Weights of a small mixture-of-experts language model, trained from scratch on English Wikipedia: 1 pick a token.
Below are experts of layer 2 (counted from 0) of a mixture-of-experts language model. Rows are named router (the router's row for the expert), up (a neuron's input weights, with its number) and show model dimensions 192-255. Each number is 128 + 24 x the weight over its row's rms, rounded and kept within 0 to 255. Numbers have three digits each.
After each expert's rows: "gets" lists some tokens that make up at least twice as much of what it gets as of all text. This comes from a sample of Wikipedia text that the model never trained on. Tokens count by the router's weight.

# expert 46
router:120087147117178100113120084148119151137141141164071138167161125157124108095129109195121147093104124148137126117153138148102137107091168126091092142159147155101101111132136156143178145112099150
up0:078118143117143098149145118124109170115172109152151101125102129115120184138136157129186110096151146132107122141097165146150191118112103101129089143162112157170101153126103175120082147117104133
up1:129083171123119104154141143130159136159149152118132132161153136101109152129135113096127166135089127158163146144124098133159142145107138142150134113141131132133095137177136132115117120146132108
up2:139146096162124125151127116176139141139162132178131120168118140115167134109135162131158117119105144137139146104156113112081148095127166116140118115117158145137160140167114097119114137177114148
up3:139132112169160159181148116120154135137131127146078175169109136123124174098076149117123148095115114131119133107115141173129090133130120128123132132072125136145155065120147117148147088139097128
up4:084117129152124127179147129107130137128143099114143093160092120166102140143133100166134110110127135103178108183138136157139151162120123152122135092095157118129133144136120140139156164148105143
up5:138120131113121121125156108155133127130144139122141139085117147149097112155132131119107149099109155115117124115092141107173161107126141172165099148144129114182133112129148133097106110127145105
gets: " that", " which", " had", " have", " who", " it"

# expert 38
router:129127144127173114098120112163150131151178150158093158143162134146132141101103117165138156082126120174152164117141156135089150094076144121145120163129154099085125116129137152171164151113103117
up0:100133104102148111130121130131147142152116170158093126124127141087095162098125081162108146112128145149120137113156101163106130100082157139158119128108137099106123109136136111136170141103098151
up1:128104173133149109126137105142115143140119167158110106135158118186121122084088157143155163072145168158131165120165141129108144085085136091125118136101170093131115124131112157177147148100097144
up2:119133147136151165121120119092192125202130148159092155109169167102148125138104128155120162098102101159161122115202127152126136093099141129148122135110115132113110108158128118149173156091117156
up3:110109144151122136137156136108120154122083132145115131099104145133123116141130099132151144149130159123198156141164119096155117096143145102125110130124110101114126097108159101126119122135126100
up4:115153130120158119138127135146106170184126169149126130170115119130142159079088100129133156132108141139156144129166152157112114079094171093140113138146134138104099115159133100150175191135093128
up5:134136115110155097165094120148135157169124139171100087156166121127123139130132111147131122135116146136134117104119123113091112095082125120149087160102169133072138124174140134132143128117114131
gets: "et", "el", "t", "at", " P", " V"

# expert 45
router:130129145125177123112118113155143124150183155152091169139157134147137141111095118156138159089117133164157168131151152138092167099077148117141108163113142087087125117137131141176159144116107106
up0:151122131095169130130128100138146152122120170141100163148147117115119120098092136148136129085088139128130162130159154130110172071072151105113107116116137138109119097124155154131175135100116134
up1:111124137163114110113089145129144156137133180188133159158112155105133136106094115130150163082136140145118157086144146177126127092078153146136110131116160158130106119135119131125149103094119112
up2:129089110143158138109114140165144176143155165157107142143172101091126152124141097153158171115123128148130139129137144138117137125099159135141142146116127127145088156132140127145170113128121136
up3:101135110183145106127092091163135134175140144143128161130114135168127128097120135126165159106118149190100139101174092156104113099083147083095104126105158104097125100127103145106149120121078128
up4:081121170154177084133107126106137135166127156155092160120138095145135149085127127152158105093105122135126147126160148165102114078130113111148089136117148125115086147166129167128129126098079147
up5:157093139145140137099114083138142168159122138131091154135166122158143144089135118146172153117116130161140156113109120169137119085081160104130107154150138119130089103167142102120149122120067153
gets: "s", "a", "z", "r", "c", "d"

# expert 23
router:132117118148150123093116114170147138155149183158087155156138125153105155100086083173128143083131107149157159112153130144091141102090163108121117115143170149129092098147136164157169125119106146
up0:092138137124142128112139093167153161132150135171131142091156135142159157109148161165137155112100148136137138111122146141085171143096162073123088163121146088110095118128137157136162178065110145
up1:121142167140164125146117101141126147172164144179128161130158144127160104119135090149113116138113128159145131109131125128150175126106129122097091133149151127110132137145156153143124169102106136
up2:102111161117147111156151113107143137132170173158112151136140117112128124124115092131146154113111170130132147129132118177125154140096145094141138145128142130119141116117135143126132131126084120
up3:102104138142158108125125109097148192140132194148133108144165081115124128126150104105129146131163121163128120105119109182121118126123135142099156116145151168109134158094113171141115119085130103
up4:105133104133194137093082109145126124112120123133109147150133094118133142126162113140144128113107130152163130154143112195103067104128139099086092117131138140111115124097135081151182159135146126
up5:094176152114146157160157194123093118100177105122115088119118131095154070126156145135135098104097121153139115098131146192100124169127132085108118168088174159114183111152133142109098096152136101
gets: "|", "i", "an", "ara", "as", "ana"

# expert 33
router:120118128120172126114140102151134129162141173137100132163147151143135123111092101186131145081122118168147137113154127141092150104072138107111120118111162121107113117128122158165181145118105149
up0:104124145122162112132133120103136163131124175147109127138133089142117121133141107153161154124080142115119117086142175152151091095077148123108133169118156139098137156136135163135120156139132102
up1:152160088109132101124152143182120097154111166123152130159152120132131185152088115176177135156129155117172126111147135100106140131144121106105128148156187134138086149100115159126140115110140140
up2:106097154105121105105088116141133150172133145147078158124132145109120132099102128132138124119087175154173130114176145155086137099122144079119126168144168114123118087172147114158128141087093134
up3:158155141144150094127130114122125169126160152136064158108151127140151140118111125161128144117131128124125112113131135147081140121089144112143102169161188160114136127146109150148153139098119148
up4:128130126155161124118117106101141161146154129136122152169144119091155136115119116146124152133086121150177142096169141140104126128096118090134102166133159110103116109167114135145134141118087117
up5:110154123140127108137134119119120163159164120155092104148131135116112140104069129145129148148106131175157134136161120133118139108105183142159090134098145116121080135126117170141150126108119119
gets: "ing", "es", "s", "ed", "ating", "ling"

# expert 27
router:120132149124154123103110115137152133148156151145089155149159133141127143117114104160142152087105136184161165122150147126081158101087141110126106151122163111094132120134141165168172158097111122
up0:125099138116174099102134131156126142128130143165106156161158162137107148111103080156137141135101096150173159108138134157104140111124160113147122145102151100105115095135147161132148141125120137
up1:093134158161149147171123109180135153153120146167097112174136080098132124102095081130125145084121145122125153086153144160090139094109154115137119140117137158119146102152125077159139165108126126
up2:115089138151142099109130072119142140154140123125127142161132120126122103086082102138146150096102133162156201120120126132162128075083108131122109121138148141114145090149119159124177156140086142
up3:095128137145157082122128129157188126114144151135103135180154111105149135139110110162157139117072138151134143122166149157152097105100174134147138126149145136139124148138123110127129109114115078
up4:155141133111139109113115076157137098144125125165094121171158127147138137089117116138133159077095137142139148131168132170117144113069147127132131106075142127114116127159120139159111186106101133
up5:131093157112155116159143071129125146143163146119097140156167109112127156108114143146149126099133129137156127107104151158121173098103153095112117147136177123119104116143123121104118167093102133
gets: " |", "-", " 41", " 60", " 28", " 40"

# expert 4
router:135117139141144112106120109148143146156151152174097138136161125131144139098096113196158142097105127163141122118166156145095133099109143101129132125133158112110107120150111161157130157101096123
up0:128106108138146118113132133148159133142143121157128178163142143129124117116150094112144174125090105120168164110198138148088126131124168113158117136123162103095133101112102125172152138103142114
up1:132092163155143148164087156137135122126117167101092133115113115170092135132128098151126115110120163131143174108129176109108130087093152117141093140132154117106085135152118164154126126092117121
up2:153138160116165085156107123121160113113162151094111114136135139148088154125119103122167165103132114144136127117152149128108146123107102173109100144114129099093161119096147128117167133115097107
up3:131119131124123113139152131150161107115147144167098142119150107171112149092115115114141144130156119152132170115122155142125147124069113098097124110111192092135117174122132158141153139123130154
up4:058129110127136197129120134099130090086166129137120088101044111151116172131113117114151129126124152139195103107147117133114142126147132121157133104120134126105110119150090133151137134123169147
up5:123110136135151119142133092168149162135155173179127142167156125175099118095137153155120161130096126164131172135171127140095137125075135115166149141143102114145114097135140130151167129125153115
gets: " and", " by", " with", " or", " but", " &"

# expert 37
router:136127143134176112102115113155149133150171150155089159144155134148133142111098112166134154085124120168160163125150157139085153096078151119138118167129149099089118121133141153172166155111101119
up0:141117137139144155115145129130117149145140169128126127155169124109141152131139136132134136115134135128162121103138144141094160111074133133124133162134197117126129146153148156131130119081082135
up1:144115132138154089184082121147118158170152197158140123197145136151131138058119122154114144093141119160140157127152163173098156117115139104126115115116148136104118118143152121141150158117120105
up2:154128103131168104142115120142167122154169159139102116123153151145129158079145102167163139122095125115179143106161127144100152117106137100120125132129167095100132119118168131179147134142065125
up3:169070142115163125121086120143140128152132141157087151138138142118152140096101097090131153110136142123163146112120108133099176097067149086115123125123175122136093127141114098124172146117127151
up4:133122084142152105104074106139146164132134093100130102150128142154132135074098116116164138104120109124138107120161118136149125091126143155090129100187181140131098189131140139118114143090181147
up5:133103137118142091121114119143118130163121142176080165147136134125084133098102083151125176138113138125147146121146146128138151129102143090107068125140165125115123113129143155126137162098091149
gets: " |", " D", " R", " W", " K", "D"

# expert 15
router:127119138121171097103107096147152140152181141167103160159166137151117129099108114159141148093143126176157156120155159124096156094077146123133105129120148102089131117119145162176155144106114113
up0:139149120158167115126101095108124158171169128119116138125135133125154146094087126136147171095094129175162172115160121135122173107113144143162096170105145114140097121121140127158139085126116155
up1:123156146126136123138096144149154115146138160142118163124131089102100161108079170174120150107149129146134131117149096137108139105092132098119141154114170130158129070148119163080096122137118178
up2:122170133150135116108129113150115120160138135175093141121157121136153150125121111163125164116106145150124129143162115148113167088082164112140103142121129104087109150129136163158142135087116155
up3:100147121152162124116108120146172171147126130166101156138131147147124149104133098178135153137128111136127174124119125152111151100083156103125117147121155134144135155129135156104142134110149134
up4:135109119132120118160129150159111110135146098115172114092157134133085095135127147133117142142134140117121149119173168110101140147136142129183123103141148084140165098076156180105124104099112107
up5:127090160113183105108108099125133163138110141156090154181184133105134138119111143168137123139101129160180148106184132146088144121102179136129089087133142098118090102153124129152153111096119128
gets: " he", " his", " He", " her", " she", " She"

# expert 47
router:132093149128145123113136101131133155155162174163091134139155120137134154096094129174156139096097143160148170102166146158100148096086164101102116138149165118091106114156122154162185159115112120
up0:133116102120132110160159140105134149163103136156107162125141129140109160122098141106171138131129125136114117102146103148106095149130120105152133091139113113140152140104117154157102137141126143
up1:111111103140156087107121103158135141151131103127065145124089131158132126111086131128144151129093113136122131140147108159091159116116149132154128112114132177136138117141146140114133156129088109
up2:089102135132130087107103113126159158143124118137096103150108144117157121103107106123133134088116134153091114148169120095120135109107163161143111082126162127093129160157125112133164102112129143
up3:153094147121137136136122150133125138159139110096148153160146135121104146169154130128104124128129144112123092134159107135090128154127115132099137152160071123144116192030116130116161131108143132
up4:115112145154180124091136153147125114118129126138143161130099114166152131073112099134144160114132095141140162097113125120083085114059150145166130114163147110146160168168144102138160105125116150
up5:104114121123170110072083131138120111114112171150124127159156144117132121085147110098106142157104129159115134148129144131102115127109162117155134118152105131103133132112112115102126099120095103
gets: " in", " on", " at", " from", " In", "In"

# expert 32
router:133094141112158087137109093159137160141149153169113157144158120144149164113103104152155150122107139145145138139139136159085124091103140106104118139123164114129120122156145148144177123129086114
up0:182142125115099123114124124092125109116135121103089097146097146134139100116146150147094127115139140143136179123125120115115179121122127104089108133135096170111131128093111118117120152125107151
up1:141164150143149132106142157130138114137129175157082148103140168154133123106075130164097135093141121148150164139144126124140142112075152135129108130118132122087113093119120140159154134110146167
up2:188113134117116132130191172127094110103098117107138120134112114151074104112130113137118099121107148136140113105129130091101120170128135116115116133126139120132087101134104181106116134125121159
up3:146096156104156157133153112124133133153143142145097113120081130117109108100108146158086106138115124179179159161146136079141131113074131145152099139113147135125131087122114097162163125140087162
up4:150127098129152158129137100098116133136130173118126113143162118092131095127074160132143136123166135102107127098153115122097125137105118139168147121114114121127137122129100122178129169111152174
up5:130129159159132129121137140125155144200125152144138153169080110117120146108116121122102122121152130091076125139130117148108110130121131122132149123152109117130132141147122098105160146144101125
gets: " of", " The", "The", " Of", " These", " (The"

# expert 31
router:121121145116146119128103126130158129164145143152083142156157137128139142102102120139146147095129138188139153106136140163109134093109145100125088149134167113092120126152138141167168152103095136
up0:127090150102148148116163101162123152135147114133115131121156114144150089160118124140195159139139096120102139151134123093107155143096132113120126125126125154147147153145130110129146115165145107
up1:127120119154146164089134132104116109104139152099117126128151133149111142183136137142155131119135128130072142179139165143126133140127100097125146109142156094137123172118102147100114121138159114
up2:163116115150138129114122108156154153135144198120124143146146167151150143126134164125144135115154131112128098132171151115121150146124128111110108120142116134143155147106129123106142102119121161
up3:146111136153151134100139090166084128089140142164105137108118091131145155144114123133154156107141098176149130107150141135112167097103147118129115151125147093146141137086129171114158173104125122
up4:126078123155152094108167107155093156098153147120136160131174117138123143141134137143117136107108111194141172144120161134070110122088110133130132159114099091150124089141126101143129139098135104
up5:124147068113125121130141116134084142116138121117134157095102121129134121133139145148146130138101135128160117135143119167108125123124141125117179090133114079122088100120117158101097160125090109
gets: "-", "=", "|", "==", " -", " ="

# expert 13
router:133121134130170109101117113151152129150168154155099150147160129144131140108102105163132150087118119166161162126147162135083160096080148123140109166124154106089119122143135156167166155112100123
up0:119110144156163123117113139154112179156138188132124146151142132143111146098117122127150133125094178168142176115123143127119115121074179083138113160141177145157098092135160132151131125122132136
up1:141091127152167099080143117117144145139140146155105147138157145129119135128099119128116166098112176147133142087129133131124123104108118101121087136149133133131107148169160175154163140135108129
up2:101111176155121108160111108088124141124143163137084170145107146143153118119134105133149135092130160141143153117150165125153140059100170118156114178125140142090120126178123119128161127083090115
up3:105110164122158125128112143105151139154126148162096138139147160158103171098110141165151156096116164144166147094133122134089132099109137132141105158155134108126138125188122134129145122108089120
up4:120105144128125135125139069135145123154122110125106163169123102084141134100135138126131126124121133155209123112154148155111080080103147130136112149128152163125122134132116123129161144133088158
up5:104166180123164135091098127123128111158155164150109173159136134128139115094100102134112104115096139141181129130155132122141111126096141123099128126105129150121096079144139142144152174088106140
gets: " to", " |", " into", " \\", " To", " V"